Experts of a small language model: a softmax router.
Below are experts of layer 11 (counted from 0) of a mixture-of-experts language model. Rows are named router (the router's row for the expert) and show model dimensions 0-95. Each number is 128 + 32 x the weight over its row's rms, rounded and kept within 0 to 255.
Before each expert's rows: "mostly gets" lists some tokens that are sent to it at least half of the time; "comes before" lists some tokens at least twice as common just after its tokens as in all text. This comes from a sample of Wikipedia text that the model never trained on. Tokens count by the router's weight.

# expert 83
mostly gets: "ville", "burg", " Angeles", "ington", "ford", "ova"
comes before: ",", " |", " (", "'s", "\n", " and"
router [ 99  50 138 147 154 161  67 132 107 141 171 161 120 108 110 107 126 124 122  93 157 215 114 134 106 167 105 141 121  66 180  77 143 163 122 124 112 139 177  92 126 180 138  99 129 113 160 171 159 167 133 112  82  87 113  92 153 131 153 122 127 111 198 166  83 162 122 137 114  85 156 185 122 142 156 115 181  87 106 194  99 138 122 134 124 186 149 143 107 161 136 131  89 135  85 106]

# expert 0
mostly gets: " star", " named", " medal", " medalist", " actor", " car"
comes before: " ", " the", " in", "|", " by", " to"
router [104  91 167 191 141 149 115 157  81 143 145 156 140 132 108 103 155 150 138  81 151 143 112 141 142 165 123  93 107  84 169 110 149  83 221 145 185 142 159 101 105 164  97  77 143 118 145 117 122 133 155  94  79 122 149  91 170 136 145  66 134 131 166 143 107 158 158  85  82 112 175 145 165 144 158  45 141  72  81 150  92 105 150 101 148 155 133 112 124 184 139 143  83 108  93 134]

# expert 91
mostly gets: "ians", " Championships", "idae", "itions", " films", " students"
comes before: ",", ".", " and", " of", " in", " ("
router [114 100 150 143 121 146  84 101  99 160 146 172 146  69  86 115 125 139 178 111 213 211  85 152  94 225 108  88 131  63 163 104 168  99 118 120 124 142 115 120 119 123 129 108 122 110 166 118 116 169 132 112  98 105 142 104 156 159 144 103 158 137 191 129  75 128 135 121 107  87 177 132 130 162 144 103 136  79  62 139 114 121 113 131 127 144 137 134 110 197 137 130  80 105  76 112]

# expert 18
mostly gets: "°N", " minutes", "',", " km", " lb", " months"
comes before: " ", "|", " —", " +", "00", " −"
router [134 126 125 192 164 172 132 134  70 135 125 171 152  88  84 107 157 155 122 131 149 166 103 147 150 177 117 102 112 100 130 133 167 178 149 133 232 132 142  91  50 113  93 143 181 122 149 169 119 158 101 106 138 114 186 124 126 130 159 102 127 123 181 164 108 157 146  87  91  61 154 135 174 166 166  89 126 106  99 160  95 157 140 135 129 159 179 134 137 170 138  92 168 128 111 101]

# expert 126
mostly gets: " government", " election", " Championship", " Championships", " Army", " League"
comes before: " of", ",", ".", " in", ".\n\n", " and"
router [113 113 148 135 155 128 118 100  92 166 153 179 133  92 111  92 138 151 155 120 221 198 124 152 116 193 139 103 138 106 167 120 143  87 144 157 146 176 112 114 138 144 135  76 138 119 147 131 181 142 173 151  97 111 169 136 157 167 108  53 165 198 165 168  72 150 133 137 112 113 148 137 143 180 147 117 142 101 126 142  80 152 100  79 131 171 174 121 137 190 119 102  96 113  83 105]

# expert 103
mostly gets: "burg", "burgh", " Angeles", " Infantry", "ouri", "ati"
comes before: ",", "\n", " (", " and", "'s", ".\n\n"
router [101 119 153 148 135 135  86 134  99 221 130 154 121 119  93 156 136 160 146 118 157 194 104 148  81 134 117 111 130  84 193  94 129 122 148 132 119 171 146 140  82 117 117 121 150 113 163 138 161 145 102 106  88 112 136  77 122 177 150 122 132 131 169 197  95 160 129 142  93  86 141 168 124 149 154  98 188  88 123 158 102 154  74  80 102 169 183  83  56 166 163 116  81 107 127 103]

# expert 51
mostly gets: " throughout", " across", " within", " in", ".,", ","
comes before: " ", " the", " and", " New", " which", " a"
router [171  67 132 192 142 164  95 167  98 176 124 146 139 122 108 118 217 126 134  96 188 162 138 139 114 128  91  95 102  87 168 133 137 137 134 144 179 155 124  65 140 136 127  75 166 105 153 135 167 175  98 113  92 113 146 120 132 190 159  99 135 151 179 154 127 175  94 110  88 111 141 125 131 179 224 123 108 132 116 145 104 132 120  82 145 152 206 108 144 132 120 122 123 118 117  96]

# expert 120
mostly gets: " was", " is", " been", " has", " are", " would"
comes before: " a", " be", " the", " not", " also", " been"
router [129  82 134 142 127 182 112 114 106 180 130 124 186  77  88  93 213 164 131 116 175 131  57 137  75 135 108  65 127  30 164  94 136 147 163 131 177 127 181  92  85 134 156 128 123  75 155 160 144 133 111 115 124 129 135 135 170 173 151 119 150 145 135 155 108 162 108  63 123  83 124 108 149 156 191 126 113 130  82 148 136 109 114 108  70 136 135 123 135 137 145 120 134 117  95 107]

# expert 114
mostly gets: "===", "==", ".\"\n\n", "\"", "|", " Turnout"
comes before: " ", "==", "|", "===", " The", "The"
router [151  90 170 169 168 156 108 152  44 123 130 141 134  41 103  98 153 174 161  96 146 134  89 148 109 177  88 143 112 127 169 106 175 119 176 131 142 158 171 102 106 175 101 107 146  69 159 161 124 202 127  96  89 121 144 129 157 132 130 108 143 156 134 140 114 173 127  98 124  82 155 141 144 144 150  92 156  65 124 140  98 129  87  80 113 194 181 128  97 159 135 105 114 100  97 124]

# expert 123
mostly gets: " |\n", "|---|---|---|---", " Votes", "|---|---|---|\n", "|---|---|---|---|---|---|\n", "|---|---|---|---|\n"
comes before: "|", " of", " |", ":", " |\n", "|---|---|---|---|---|---|\n"
router [130 137 110 185 162 132  93 115 101 148 119 159 151  76  99  96 122 133 183 124 139 170 114 133 113 170 135  85  98  72 192 143 138  96 153 138 129 116 155 128 150 134  81  98 125 137 148 127 179 155 186 102 102 111 161 127 142 132 198  88 150 146 134 146  92 138  72  72  54  84 135 145 110 191 136  95 102 107  79 143 108 145  90 134 100 219 110 126 122 144 155  78 128 106  74 123]

# expert 5
mostly gets: "ić", "kins", " Jones", "ski", "son", "ardo"
comes before: ",", " |", " (", "\n", "'s", " and"
router [136  77 135 139 135 165  71 114 113 152 162 177 124 108 107  82 140 137 149  81 188 223  89 160 134 170  99 141 119  96 154  89 176 174 129 112 109 164 183 114 137 156 112 104 109  98 153 150 153 165 127 114  99 106 136  70 123 124 127 125 121 141 152 133  65 165  90 123 148 117 169 117 148 137 167 112 168  90  78 136 100 203 105 131 135 149 182 110  85 205 129 136 110 123  90 117]

# expert 53
mostly gets: "),", "\",", "\")", ",\"", ")\"", ");"
comes before: " and", " ", " which", " a", " who", " but"
router [143  64 140 183 127 147 107 141  97 184 160 147 146 126 121 109 169 144 123  91 211 133  64 148 127 155  77 130  99  74 129 101 136 100 152 131 135 154 138 127 125 159 128  92 118  79 143 181 116 172  89 124  99  70 180 117 147 146 159 117 135 130 205 175 112 144 105 101 126 124 174 159 186 183 173  74 107 118  94 136 108 143 102  65 123 155 180 110 124 126 165 169 112 135 118 127]

# expert 112
mostly gets: " species", " Location", " Species", " Coordinates", "Scientific", " Label"
comes before: ":", " of", "\n", " in", ",", " ("
router [124 144 135 155 142 153 113  60  85 118 168 170 172  70  59 109 131 123 135 124 128 195 130 125 134 169  87  75  57  87 147 121 134 107 118 120 106 147 126 130 110 113 101 113 148 122 176 141 152 137 142  85 116 136 137  93 188 159 155 118 156 163 146 149 109 167 113 129  80 116 152 135 161 189 147 130 116  59  78 160  95 167 103  82 136 188 164 129 116 166 163  83  95 108  64 141]

# expert 100
mostly gets: " and", " became", " but", " as", " including", " named"
comes before: " a", " the", " an", " well", " \"", " his"
router [145  70 138 175 151 132  84 132  88 183 169 151 177 141 121  81 174 129 112  74 123 137  93 170 123 144  83  92 116  21 132 101 122 119 165 135 145 165 158 109 109 121 116 122 161  96 138 166 113 125 129  91 102  93 168 110 141 178 113 119 136 150 171 138 113 165  64  90  97 116 155 149 109 153 171  52 120  66 125 137 118 111 105 104  94 141 114  70 158 120 155 116  74 130 101 106]

# expert 98
mostly gets: " million", " km", " th", " minutes", " ±", " largest"
comes before: " |", " |\n", "%", " of", ";", " m"
router [146 143 146 139 188 199 104 136  75 155 109 180 195 128  52  94 155 150 144  98 127 177  96 186 104 176 110 150 107  96 136 105 167 152 136 113 159 134 137  99  75 164 103 149 168 134 151 135 174 183 101 133  88 146 150 141 169 137 115 131 197 140 167 164 125 140 152 103 105  84 160 205 141 161 134  84 143 123  85 134 125 160  96  70 134 166 146 125 150 149 125 117 130 118 114 107]

# expert 7
mostly gets: "4", "3", "1", "2", "6", "5"
comes before: " |", ".", "–", ",", ";", ":"
router [155 145 158 145 192 195  76 150 118 122 147 129 137  98  78  92 133 140 140  65 156 168 136 172 116 183 119 129 105  65 167 114 145 127 198 163 159 169 194 118  92 142 122 131 164 105 141 128 135 188 142  88  87 112 153 132 160 154 150 107 153 153 219 152 112 147 120 133 123 130 150 126 137 151 152 123 150 127  80 115 121 137 119  87 113 172 130  69  76 158 197 111 116  96 116 130]

# expert 59
mostly gets: "|", "=", "   ", " •", "See", "-"
comes before: " ", " \"", " The", " •", " C", "=="
router [175  68 154 147 164 183 127 110  61 142 164 141 123 105 112 133 154 151 126 123 147 149  99 162 123 149 112 124 102 103 149  68 131 155 140 134 160 154 153  93  77 143  99 127 199  90 133 157 143 113 146  87 104  90 146  89 155 210 212  89 150 190 181 171 121 148  98 120 118  76 189 146 156 178 129 118 153  83 134 120 106 139 112 118  80 127 122 117 137 112 172  85 121 140 101 125]

# expert 64
mostly gets: "″N", " Succeeded", " Preceded", " Died", "″E", "Personal"
comes before: " ", ":", "-", " by", "\n", " in"
router [162 121 126 173 135 129 127 105  31 137 141 134 128 115  96 124 162 138 142 103 133 166 126 152 168 125 115 124  80  59 127 121 141 134 178 134 108 157 141  77 114 116  90  80 159 109 145 105 185 141 169  99 127 124 131 120 194 174 142  98 132 133 166 150 130 157 103  87  76  98 152 101 180 172 182  67 141  96 117 192 108 175  69  62 123 156 175 142 134 137 164  94 131 152 131 110]

# expert 102
mostly gets: " program", " club", " town", " organ", " government", " leg"
comes before: "s", " of", "al", ".\n\n", " and", " in"
router [125 141 170 132 176 149  87 105 112 156 148 166 134  80 114  62 130 145 157 123 145 182 122 148 132 195 113 113 126 127 136 114 144 106 195 197 193 134 111 105 135 144  99  65 184 104 142 177 133 122 113  86 110  70 168 117 162 115 113  74 187 166 146 141  79 162 159 104 120 109 145 159 117 155 120 142 158 137 127 175 115 109  53 111  93 120 142 111 147 148 156  81  78  91 102 124]

# expert 10
mostly gets: " South", " West", " North", " south", " off", " near"
comes before: " the", " of", " York", " Carolina", "west", " a"
router [201 103 125 160 126 217 112 172 116 141 115 132 135 121 116 117 143 161 144  55 150 197 149 142 119 191 103 137  87  99 152 139 133 153 142 133 183 154 126  64 150 149  63 147 133 110 154 160 162 145  76  78 105 151 150  89 159 152 174  74 140 152 181 151 124 188 130 116  80 108 135 147 112 128 162 121 130 109 125 145 105 119 117 122 144 198 161 101 111 144 144  82 163  90 107 114]

# expert 48
mostly gets: " against", " between", " of", " using", " including", " include"
comes before: " the", " a", " his", " their", " an", " its"
router [147  76 144 124 136 172 116 147  99 148 146 114 109 107  53 105 150 141 170  85 102 191 125 190  82 146 125  80  90  31 152  85 133 100 158 151 198 174 143  93 132 148 103 109 157  85 156 128 154 152 115 102 111 124 145 125 142 156 208 113 118 139 186 137 123 176 141 108  90 124 131 142 170 173 173 142 164 115 106 165 114 148 135  96  70 144 149 106 135 136 127 118  87 117  99 102]

# expert 31
mostly gets: " video", " water", " story", " rights", " action", " game"
comes before: " of", ",", ".", " and", " in", ".\n\n"
router [131 158 154 148 145 176 112 108 124 152 128 136 173 102  55  82 142 191 132 124 164 172  88 140 109 164 117 129  72 105 175  95 160  87 160 120 116 129 123 108  90 142 131 114 129 114 155 136 138 152 144 122 116 125 128  77 148 117 163  59 158 114 158 199  98 130 157  92  51  78 195 174 159 130 131 125 121 102 132 159  75 143  65 132 159 176 175 127 118 193 137 100 110 116  96 135]

# expert 73
mostly gets: ")", "}", "]", "),", ")\n", "°W"
comes before: " |", " |\n", "-", "|", " (", " and"
router [143  80 158 205 154 144  83  83 125 129 127 137 150 134 104  94 155 146 129 116 186 198  85 142 107 152 109 116 115  53 134 142 186 111 133 117 135 162 168  95 105 171  98 112 155  78 142 119 127 185 134 149 100 123 155 100 183 152 121 127 152 157 211 147 107 131 132  90 103  98 134 164 157 155 182  78 109  99  90 102 114 152 124 109 151 204 183 119 142 161 165 120  96 122 136 127]

# expert 2
mostly gets: " Species", "|---|---|---|---|---|---|\n", "==\n", " career", " details", "See"
comes before: "==\n", ":", "==\n\n", "\n", " ==\n", " of"
router [136 125 184 144 129 146 108  79  81 186 173 131 177  72  62  92 150 118 187 111 182 171 131 170 120 161 112  72 102 104 136 108 151 107 146 135 135 159 119 126 124 144  82 111 147 100 160  97 153 139 186 106 128  87 132 123 173 141 155 103 185 143 144 151 116 121  95 120 147 106 162 186 137 197 126 101 105  72 103 141 102 122 165 116  96 171 158 147 138 213 154  92 126 114 116 103]